From a checkpoint of a small mixture-of-experts model trained on Wikipedia.
Size: 14 layers, width 384, vocabulary 15237, 78.7M parameters.
Experts: 16 experts in each of 13 layers, 144 ReGLU neurons an expert, a softmax router, a shared expert of 192 neurons.
Below are experts of layer 2 (counted from 0) of a mixture-of-experts language model. Rows are named router (the router's row for the expert), gate (a neuron's input weights, with its number), up (a neuron's input weights, with its number) and show model dimensions 288-335. Each number is 128 + 24 x the weight over its row's rms, rounded and kept within 0 to 255. Numbers have three digits each.
After each expert's rows: "gets" lists some tokens that make up at least twice as much of what it gets as of all text. This comes from a sample of Wikipedia text that the model never trained on. Tokens count by the router's weight.

# expert 9
router:101121105092131117128107140138117114124112147160111108151143134158117083128099109154133181099145076125143098138106149102124096121124158092162149
gate0:149123130172126122110180168136156143094108103167132132114140127111118099125118167123138121205167136154190123126174172131156112089117116113120163
up0:100104141172109138135147155171114135104139153112140168086118172100102138111147084129121154172135125140123123116170145140180129156165126121143162
gate1:180154153147134162116072133139092114098113125123128109155114149120144129132136108082110150155121099093122125133144131126193122108114127120135131
up1:132160159132104116120156125149128128119089132110133143108120095133109116120109088148132115145187158131148096135188139135102149117126123086157115
gate2:108129098136087122127079093104132139139144180074127161126169121101085130154122138110149103096120109182124140105139092124108120116111088100108097
up2:122087162145102080129138115105146136126130167099161094128151089102102137142130133116092138125106140150122146156134148142100097140103129151142139
gate3:096123146117154115146174115166148135120142125110141157117150142141124117127062120134141101127092160107137128155094139141110158146168152142094116
up3:153136147121116086152096114107141172150145124130084114132152088138118147124143126111156170146161147141111120117151118138124130098100147154154155
gets: " (", "/", "ic", " /", "ist", "("

# expert 4
router:148147145155127132122134101085124140110119145116129117094100157152146100112149175145136143139149108089141164118133113102077128131130127127117153
gate0:187124096188109139100171103131111105133128156165152102140182133136125172153168111119141123134164110113135117096103195149105143140153155125146126
up0:098117142085125092129121112142135132133168151114078143116093122107106115144204118121114135085097109097133112110171126100143152136103118169104119
gate1:120063122125145143096170129118102142146165129121129114100126144223110168084163114098132120128104064118141114141111067132114141145131125160144124
up1:135160131159110111154114162142086120147112116118148142103090111106110159140133090119082170140157159168141114123150093115099181099121127123149138
gate2:155109119151118103148191126064136136160121141104146131085099109122125132141171125145146137216132107160122135103086135085096104150136109135164065
up2:117153085113124134150070115168106147105145170150162116155162118136108119114145129119092096084112136104173104143176132118125119155144174123121157
gate3:180114120110150156109134129122116111103165110167118115157120141092147111153145075132136184100106155093105123116085139119146127115135136145130113
up3:133134151103096108179095133143103132120135107111140140132086159133108190117148123126109143135125178122157096132110130142120157108091105148112140
gets: "\n", ")", ".", " ", "\"", "=="

# expert 15
router:083104120131124161110141126121104138145107138165150124133163140113114158116131167129110103101122149109134132154104110128122126091135091161086130
gate0:151125117138149113126142131123125071143144137092098122115144124121157154165153154137098133111093137143150148113114084123160121121110096156170129
up0:128136129167121136150139145144161113118125136105162110092135132108188161156125134174121128115113170138100139085132138120111130124153166133129120
gate1:105151133126161144188136108134106149151124142124150127164134155148171126147138155093157150099124120141136157156132144171131117139114173125134142
up1:119111107142144136130105100147169094085125103115141096115099111102119153101136097064096115103131161156150111157089164101135133137125160124136089
gate2:140113103111124179131111107100081142146160134160178150113111113136140172150089160141170113125118130090116142135122086145092125119116070097134127
up2:126111136098154160120133158128138147093124123100082138153142093120156138116108122145176137122176136168156116137109132114101140101151058142157090
gate3:130098125161089125148177121103093101110155105159142164129117095144110142119104126134103132127131156111177144140104113171111091140130145115141112
up3:141078103119092147154143138097152122159120108139135160137128149138138116109105163095084119132127114112164069114113160125125108168103148162093108
gets: " that", " which", " New", "al", " who", " United"

# expert 11
router:092118111126158109147104108163146110117127124099124129139088144119162138128127140123105154127174157099132117111108138141169093160108138121137144
gate0:148179077150118139144157096113135114130167124110127137141091076137099121156103149126126105125139154119126103139105121100104132135128132137114153
up0:132173139169120130144157128157123095180155120137136140108128142198144111142136159114136133124165095098118146111114115167155138090159078148113146
gate1:111140086121161126147187194153104153106082114153128142120134159155119129125089145135121107131132124070138079135169128122117114105147120123112119
up1:142154110142123099154130125142121146099103104110122125150092112166138119124116134075174141142133126201164115148117112125148144118124070154117150
gate2:142106153175104159156113156135129158146078140145129120114091117132132150147130069125122175176141125136133149124173078106166113133150092123088142
up2:122104129164102108122141178148114145122172113072134132124169089143145150125168121154155140120147154118125113167126127139098129120094182150116102
gate3:142123116114119119114135105098104169124137135132134130135155111207118138185080154203129133125121118088165073121096136079158081115138113127120133
up3:107112099115141125135143153136108106169095117110115126126126153106116169089166159107103143108131112147112134112143109140131086143109123163170135
gets: "–", " 0", "1", "0", "2", "3"

# expert 13
router:109141106141137156120129153099117114115126151163149144138098096115092108144142112070111175120128148137123128092129102112069132101147112154139121
gate0:127146117129162134156133104129158066099130124139143122104121146120092117125141085142092091098082146074123103136139147084123141123135101098124101
up0:124136105127128104150107112095119139164120129146086114131128167153178111164088182101103136113182156118134123147128159141097117113124111108158134
gate1:150134112153139149098133142161115109138152113146168117102070115096159123161105149077061154118154130104119130131092146131139136110131173130147128
up1:101135115144087117167156176089129180146123099095089137122126094097125171087131119110130105159063115119177124132146158141100130122155099139118167
gate2:143092108122131164151154131123077120083168115154123125076198118143139157103154116094121119125132144113112108156141110171166135151157144143115108
up2:156103121121112120096133115114135129137168125101136110137082161138107131138089147139146128127108128112109132080114113105112152169138167128099107
gate3:144125107115153140126126104173131088099091119105125133053131123169129113132107119130132092126126158169166150089111159115121142123141113130154116
up3:130131136127151178116116171129124128142159131101133125168154167102116142167103149094160123109146106097136101126171085127125101166108137126113123
gets: ".", " The", " it", " St", " the", " It"

# expert 14
router:103126121128137107095136121146094093127115144108174085163116107081126122150108182104165151122099132117108156100123124126096107125134138131095084
gate0:135157138127157074114120154109115144164178134114165137094095142165155120102120130125143135082133176122144126146111090123129156153147159153162076
up0:074091112129172167101115169090093139125162152097139146111173116081120128133097112082138134150145146063103146150140106157122120137126123153141142
gate1:139113138114084111141152129125114131123154130155115116160163147141102122148129137162144140102142143111131114121100158140113147069140176099110167
up1:111111128057125118144115137100100076121143134170159113126134127087149142135144127163134171106144143131128183108081110176155170143113115116123098
gate2:113119149116163145137140105134135117131115137101159115142121105095146144138117125110114144116171116139134127111132140147171136147112112159128090
up2:094162094122189149100162103131153125143129164103159121154134113110097138144159120140152123160135120150128110153151167105115097125115100127150119
gate3:137158135109176128073121143138140108121129124110114112108143154050083151138150106160168108127096136131123121145129089134138091185142118150121117
up3:141084159137114102070118180113108170130110077145139152135153144149137133146168119148114136132160153172147123119177132128112161137104102129111159
gets: " the", " of", " in", " to", " a", " for"

# expert 12
router:157082154114116138122146173150097168175138108113080103122170155101133146101108079136113126120119149119112138129153148135137153111152132111141152
gate0:081126121122127131120118121123086101103100132134093122063135131146073133169125144080172135134156105095100079104111121116136142129130123130161125
up0:154141141126147144137144120129149151160127165131151140140121141129105086109163139110106134150107126181120146099119115170117098121128112166155119
gate1:127124148124144146102135145111157147113172113144128133071137092097121181165151116104063171153108105111066126111151150177117117139050111119134147
up1:132137108115110072138110121145133123155147157160153133148142109127124106140123112173096140161105087140137113123110138118134108145173122136140146
gate2:140068116138140118154124132128152102105112081145094153159136129105133098134168078103140147158104117118125157109138109141078140163142126146109133
up2:146168152096135096111150121115158170141155164107140149184111094092110137139134111122112167105145105138131132104099131149120110087154113111105130
gate3:114189126206135131152112088148116137083150153142142133155125132131121155146120095106128107136168098141140132087114131141078140145111121136119112
up3:157130125146145148108115114106154117156125129136133112119160102115079170095153178124103141149091108109106133156107106121178128098127107127126122
gets: ",", " and", " was", " as", " with", " is"

# expert 8
router:153124119132111096155140082126151102167150100140121154164149139170142143104157132101129110145152140109098134162147129150115139121134109088138143
gate0:110138106084147125102140149092134157145107100119118129148131154136123129093100110129147113133129123137088137115154127118125139136114165105115104
up0:138138132158137139101094145137108153114168131148120124160143082109127120108132144114137128099131123109141103154115067119097142130147116134119115
gate1:141152135117155110145163113113115106057152157137095101146125130136073130075107160103114094145122130137111122133093136099127142157117139100162110
up1:090160123117145115147126113150119148156133119153166137115104149159116113130130128136131103131107129118120117134182155150141137126141130144191124
gate2:109116129163115110126149144172158163146152130125091141156097100106134152149101132123084174078128121150137141146155151103101131101140120179167120
up2:120104183135108080127114161144147137080099123117111126131095162142164120119126112135171126105151100129140120119105135157130095095147107174092117
gate3:121137116151117119113112100131143142116123134138122158104117140111129112136160140130120160131096141115115137128128139152138137119103123124138158
up3:142127168136124122174110154129122175128120127118127127140126104128120105111115105121164105114128115099113130132151098133134138140150106146124112
gets: "==", " B", " S", " C", " K", " D"

# expert 10
router:156105164096098156165121150127158109149135126086128123099128122133147143139112173097130113151159175138126113134155146175148077137143130151099101
gate0:132143119091155176177121126094133122155161126162171099129154198114148199119112145125142115177135099107152159178081140136097124102091169145116133
up0:161136096186119101108125164139124154162122109109154147075121112129140084154083149109136121167105143121107152127179131120162131136167131126134103
gate1:112135112108129108164134171152107097130141121171135141148116104154148117112093158115151095128166094089161117104129099170117090159093108073105169
up1:141150112096110130175110099138139121127128125078157146098108118116099108144099091130110113093162152144138138116164146151135117141116047130166147
gate2:108072130083136144138113162102109101152110152151103159158133128138176124116152111126147119159133131116078149142139141143111169145136153140158103
up2:112118112155152106095135096116154146130160110150158128092157087155094116101127121102143122072134152141115047112167075126171129123111096148137136
gate3:106126114151140182148120157098114123100160146128091149147146086173131125118133134155154163144097161081105142134117125117101124111152123137095119
up3:144110150165146121146177112133164145140118120152121131124112143190136133109133135150146113131150126131107073143111115095109175157117149141135081
gets: "-", "|", ":", " \"", "=", " name"

# expert 3
router:121152114129167111157117130102131134129119132116104143094091125107139127119130082172185151112101137115118131173105165086147131144131114120149150
gate0:143141106139189099102132108132103113072090142110102150102119092130119187099111138158148097170105126128131121128125177096122174158137096119139143
up0:078143117081148131121184117116105126166092151120117121142112160160138130106155145107154121155098124113093094131168129164155089125171126143154105
gate1:144115144138107069156153117189139127114141132134130100128067118140145161163172113125154107132099083117154105172119104166137129083114133080151132
up1:153123122171145089168106083184156112120119127121163113177102164138158105106180116125179136158092144140133131120129099153125084113133116116171125
gate2:097176130117149159110123166100104065116162119133155106159149132097145141121136106114143125124134081118142108109171103101121123148133135153133091
up2:169120130166118100136112162130199139171079148117097130100107138125091138125145110120114132145138146181095152128129139144115097139144111108096108
gate3:120074121170094099180100083115102145147126135131150108101119120105142138092144153161151120108120111132099136155104141151123114121102156150143118
up3:167130125117125121156120075125105144135102143163121137146130126157181112092135083159139152114127119141136175124099161142166110156169143104087128
gets: " |", ";", " ", " –", " -", "'"

# expert 6
router:141194155155121129135121120119105120128114109086120130144167118146082127170130086096128125127060158170148116109128083141130139109123155112126136
gate0:183139088135119131142088113108123149161151177152124116144088131122143150140118112114133137118078115130104114147150107127134138143126093156143188
up0:152101122095119097128147151090131179118137186099118143132146158122161162101101093143132125124115135129159173177105147098164153065161148140141146
gate1:170145149174128155114163121121090101087146111075114150107133154120128150109112103158088116119087153125107105141129120094086141119108148107126120
up1:115137123134101101117102128090109121138155141124159146152170134041084124153084114102151172115132099093138144159131137077091042128137126142178107
gate2:134132106147098127096102099127124133146157136129131173138118114105103144160121160127147142102108138171112083143125113152199095139102105165125102
up2:100134117125124111091170110122147172119157169129123103134142096139138121122128125137127128130156106172130155148107146131147129106190109139151100
gate3:142137141121099132077095098111121115154093158097117068084113129141149151105121091137126122115158108080143113139123139123135134112119145132136137
up3:164115125133135151161128138118138101127121126124081137110118138117174144169161125126140146152161169157108118167124111136148157149129138149134131
gets: " 1", " 2", " 3", " 4", " 6", " 5"